{"n_layer": 12, "n_experts": 16, "experts_per_token": 2, "d_shared_expert": 192, "moe_layers": [1, 2, 3, 4, 5, 6, 7, 8, 9, 10, 11], "routed_scale": 1.0, "init_std_router": 0.0271, "vocab_size": 2048}
Below are experts of layer 9 (counted from 0) of a mixture-of-experts language model. Rows are named gate (a neuron's input weights, with its number), up (a neuron's input weights, with its number) and show model dimensions 0-127. Each number is 500 + 50 x the weight over its row's rms, rounded and kept within 0 to 999. Numbers have three digits each.
Before each expert's rows: "gets" lists some tokens that make up at least twice as much of what it gets as of all text. This comes from a sample of Wikipedia text that the model never trained on. Tokens count by the router's weight.

# expert 0
gets: " C", " S", " f", " F", " c", " T"
gate1:561559463547502556577514458463502500570474451464471478462447493494531556521502581546428518497485435557535525510519525451405480373438443441463494434485426487512494548449492469553554542499563398560585518541450610464470477454577407508481510422459529553569541475524465510457594552482483456531522581453504574521501535559471483594557510507577419466469620584517474598518515503569478545481542
up1:547526592578486476582490496491451587514560511480544506534434519542511490516432446508514588435483425447542505462473445591442525443509624498422439456531500517445513517488487434539514496559527479489426581642475483500458442548533637486467450452509458574466454525517562504550458570496469536447585529467604468503510468554489558466482386538481518479424580530474515495427414490454511468482565
gate2:498395454525564441500412513582536446513452400475510510464488478522514491496500404572473467591450511545512574571451550506522476592523461538452549544464560523543459564429598501438564536477412529500449494483467477502508455469481544512567592506578495492532543475524439436394512549556484568475479566555461505414456459505489546531413449485511409575484547574477534438650493464460537494539498
up2:611486455413487527510529471474401429483576537442473531531565586468565421516596447443549530531409455504473548570516540431597435451477435451533501415516553476428539518488541482478429580464497500463515417517524477533519504585505523418452462516565459515523513431516507440565517568577527469530457430596501504487521492463519495476450553622417487540541453467524557583546537533531437459515561

# expert 2
gets: " of", " in", " to", " |", ":", " on"
gate1:536553532481587494473529545464522570493551507571549517503487557520495586502480492492427532560572555496501442490441451447430568466489587526460474540641459455502501596469538525428561442522542444430398443432548508471538550498427589558486574486395504560597387528460481430580519443471486448515518526526532532548455485450473527453447450463590487496412519511549515443448523505491540413477487
up1:473474505518598540509501421411470509489586503499551488463558500575404578494555538508498455502524386478520435468517616619467366477451549415475493553476415563458520491565499548475458407422507499474521512514506547578517516465495508544501493549499485616516546551500508472508532526571514514517556563418495492502490398477444568457457563597470558515513451536563517454510536513427489395487554
gate2:493539450559521427458439377484532435447568499516539494567436608529476462489583430465490462533506502498560575536468456460491579444588382488417422494523428460429434486373477577585402476448501483514515466578603428553563490547508493462508486503535488508479496490533427479479495487471547437542458593552559513525452500495477526463549563470540510513625441515486497533530516526479490576522527
up2:510568546474437554451525542525527484468473453494506438407583513451461524465481403501453477501553528505513405538551456514427434484593528610522444481611513485466541514465466563580469449504507390603578426533559524509624486503497424561487513436469480513436508544437494536511548426411471453447531525477481525408472400535538510468517448499589487399460447479439476510542534520549555477472514

# expert 10
gets: "\n", ".", ")", "==", "\"", "==="
gate1:435468534438531500503538624504580496421442509549521542548518459528412588466503509484418651448488446457399461438494501439488510562571478455516492424459511544494435468448530472551556499454413545523529572557554574558438524537497494549544408538472463590468511535446571457478501550507569490527527583515492440490454508542606453514528468501483494439437493399545560461470490446486483479426428
up1:482546561578474498494523434550448438467552534391424492503489502358435533542495367513540470555507458479535504492493469473484442497470523455566516494470457484579657492513514417451478500466487490491459499523485532577471446445509487545494502433433465530458492468590450546543510469516493503516559511467496417527489474422438524517486649453437563419444421538545459532398499433534520561436576
gate2:545527521518477479486445563569474457486549495491506441606541540450519513485481420441457508533533489460532402538415563375521432518433495457512451536521520402512564511416516450482426427453453479549572468548531447480522567574493451456484482480533517416398489506528454490553476544632490504454416504476500546394522573493564448426556431459414485605483506507572506473523508454453588533474511
up2:624503484461503569544501460473543503550453515475482523556482549508522544591571497614469442471476505438459513475478498579527472492468528467444523392453518428571490416573475466487478503482460424452547584471473492542526385538385423475586565559553504446502424470452500631517528537427493485521549517411460506437468556490541520532495500471416450559435470574406444456484520570554533490507493

# expert 5
gets: "\n", " was", "-", "|", " is", " |"
gate0:531497504444501453509606463606506488500453555454515599539448480504395468391542495425472516474513502554535573545497562439497529460480450530388515572489527586513561437463484465444473501521499508517539473513517478495444581539466456432491550500411496478569605492425442395438523431476483563471480503508556518404557535491562566528422403559441534484571619414542490501532516503477459464523499
up0:442492512467429423517557552419463471555512521515512401518569458575513514501506540495437529600419497431510458527505403498594585561582509478498579508474496493479529479461555509631535521456441632515556433443493571429481554551538520459511506503531433545573517490540486496548399481451510567389540519535413459527488479410505501567435467480519507481512597481526488482424477465527564442445495
gate1:611481461448482433517673542490424481496589503552537445570562551548450500442505524453376510542562509477433432479530565499519474532466561458521424511456567531525480490537515518529522513462541480459506487503524503510492539485526404513453415523552518430528572455597484504543567569446438507469594488446398516560491498463563501593540424470481542502527545409514518442439506446470400471550522
up1:545464478500441540507400528497400469530554487488478471469499570491471528521404445459399520553564531409522476521411499458449517462530514577446489437560468497529480501598481479420441487527429474429517434546488585468397575511480556533576517332470521438500480503436441469485453471468486529471536517451483540500589559546464509514562483565565419467516409419528440529522522478517558588461471

# expert 7
gets: " 19", " 1", " 2", " 0", " 3", " 18"
gate1:504498515461486533535469503499460496466493508454547482533457448495485376511541483509451438480505516455479497477512489549517566427542485557540535419565576554486461568514505532478570508486499501558598489423529514424621570435528556405480596435564582411600598417487493374410452539492425509474585488436475514555528494536537510538511499480457468523488590527582568474368512519502476485527499
up1:455399569451544472534555564472477525561477492582469454576501549528590480475474508527594447537482547516510537518519476498450564534471488480501458425590468396460546533538495501435451488560568446411497441438487444521391519517521544552549548554513489488490502481584585545621559493447475475549476537559570530421506530551512525622440380504515521566510486494575458548500492445506396499512432
gate2:505553452470490517529494528511509563433516550601466516487561567539576561503600515495477538542455495513555502432503494619596423487407446528576458483516507385507581484489401512594459486392621573510558537540488580479499458442584517509523498519438492599582491451483511426552531494443510523560513544482473587478541546505528455531490476556532414519534404550525455486534509534562526500498541
up2:630545550515488462475560485489449553457592635467579535505558485519433476511480482560487495515541485472501552576582603533496423483541582565480500519462447474553494567482601539451483425489447472485504434453535482494542457472540501477605368383453544475557539567436455513403540475530468540500542529539438436544539476501481470515471552519524390533459529565493455550448491472525564514454481

# expert 1
gets: " |", ",", " and", ";", ".", "-"
gate1:530527450414477468467526502510521444545511506454539545611463398460543458534488470562514492639531466483395478481552484461540479500517384440452536577554497483491549495551494511443523453403528486483530453511436396449435562561568478617522477436544475467571488503459468478484450408541533537501517448532575488551442489412440455520619540453559521559516446501534437512445482509544490396455507
up1:433529575559506481517502423550356615525373477491487482523470510549496453545462519427499510471521530464585612488430545516453459488461447457581514492443499518578564419402485477516573512505445572487498428511358531496493557485495530535536529469498405520526511523452441599588407473454519468578540489507578465519495496474509414448475447513555463535507444541534502466482559474427540509496507
gate2:430465542576540501471492454396517532513538617549444520468546443527554467541477394573479554420523505407581546455555433485523458484526530553615511464455487493480538571492420488503541498468586471478561417434483520466524530429556397447509419522532495531500473561463504440462569430568550460520505536506480387464479529534390452449506464528487520551403494490481505437476432500557546448444551
up2:498519511537505536514573518399545510522540531545436578504525521401405466563505506450488509443598432597442512514498475580573497470459425492443512547489491544533519528447498463513384479443507424431475519578528448518503504520524480532451445527603473494584526480377593629501535475457534498533560500484504385496499498480447534492537552543473513476505605445531523506551546595626460498527519

# expert 11
gets: " the", " a", " The", " his", "The", " an"
gate1:435474544517498389524522539503434437481393515481553523601391537505489458577486524531493530509484471485506483507578558495502472477508490541610499527449500494554556545412408463572568528511498485555424484492444471375531532507525474592566521372524472637490500450486467508501566468529491457408500473519594551520498486479540471478541543500475606473471568499506506491422545494560589503393540
up1:560442478492440573534513632447461531461496447491520546518595578547546541552541430513466469432500479452459422464591493545445409495591479538447516401588411477574475577487563494442510523485512537574491480530544493476474564416537611507504389449553393500502441517523533511579440537541568471503517496445511448429519520559510487471512519513563577491479482524406581563480512491545498493494468
gate2:405457523516556428560459430471458435444447537498517505526498613515525594498581477437430527534469486515513485471511471509446466515556452542462407450538463363521477534423448559451482499521465509514505566388543588540552531514420372435438560519540509563456541394409420551494512525465439475569504526502546478460512550468468487526514410552529546509490504570495498545527440477525557471432433
up2:415534534452540477472439540516554539470540545615430508477532453553449563439473500464484467536473499534537535417374536432547586515403503532460431468466498478488418413531524460552519417554499604479446501560651449430550521475480473428517501589531522512450457519511482498534525559484483399495553449498552534541547602568450470481518435521511525527558508524536559477568518420553424515531477

# expert 3
gets: " ", " (", "-", " \"", " an", "/"
gate1:466516483482530465507515504520474506475577512490500547526554518516502468565544574504556472525516473486591415412540600497482466466391531590537580469472438498403415524505518560471525572408392522494423413585493498479482532463450476383491502482461448614520487433524542489581469465465491410527496454540495409519511550570507457400444495594509495429547462474466587509564575541501501490479437
up1:531550472537485507610425507547471575516533385542480573477462449498462524502553501584490466517523475509474513580505486541589511528536498463443423512472501526423498503548379483529436511515452643568621548511571580492535599427532514563488530559467508504502504497485512529481472480537480520462495500540596532369499595468521573552585479507436563525431494512426477540473492496522411459573438
gate2:477540508479433429523500522487546556555571584455632511418530591489522549487560554459463494548470573567513495477515468534493505495536494407494390546349449450564484498590543496512526529442522375458574534484486500551486533388527591487523445498519463511607542468594481507478529492575444477541495442585491426491513472507526515530501484521633542473473480484552519510543496498421536447543481
up2:571538503486471541511549517519405460441546477511511474510472564484545503459304476452480531430463537481559553555406520417584439635457524490503525572457392535557520518505515479462500510585443535508427443502488498450437415472488435514509476600465469556499458451443450523474413438495596526530457471570533493456507484438490452540529416505444448473485523533465455479506410563482473548458457

# expert 6
gets: "s", "ed", "ing", "ation", "ment", "es"
gate1:581523513521533530510571457531504382487474403502533560490466539489500520427492428566478523590468499515483427479527556606509524474513486630532572456512635451491591535476507586486531543572419457492507471476506442530561535528501403599577354488484565514527503515429535463461457516489507542464520523374517549466450503567519481457501552551473474570462494466500433539532468552477569460465498
up1:499487501520425597513513464465444422490471467489481470464555540528513466469534411586565367559514479462559531505608497541642438468478479453517629564504443502575523550520451468533477545538461610476500451563554471476506460488509491420492462547501553435459566475546582583521532456414455506551542507507496550541608389522520574520479475452540481499457498546515538456503524489435440473579529
gate2:448562568567511449507469432456564529431437442464495518540471489518478507462519534438476539470563482490492422462519459506521474493490444497449482477586459494571541568427407569477497494506482483487443459582527507547486545478509522410495496577430518440628449395562553587428500473410484508429481517609486566568574507467518555608584539545464444536420563519444579490532450562431445504519512
up2:564473549520476406465387538475445487562514396419476510558463481396459554495477488394501546432486462470492513543422488482469455524553460536545457526484582509548594550445464541470550529508446463542434468414477475510503526483591483409612491469454506498501423465473517557474525412484534471405541480495571483610471547507579489501479458480523520595425518432427506519468478496536616553436513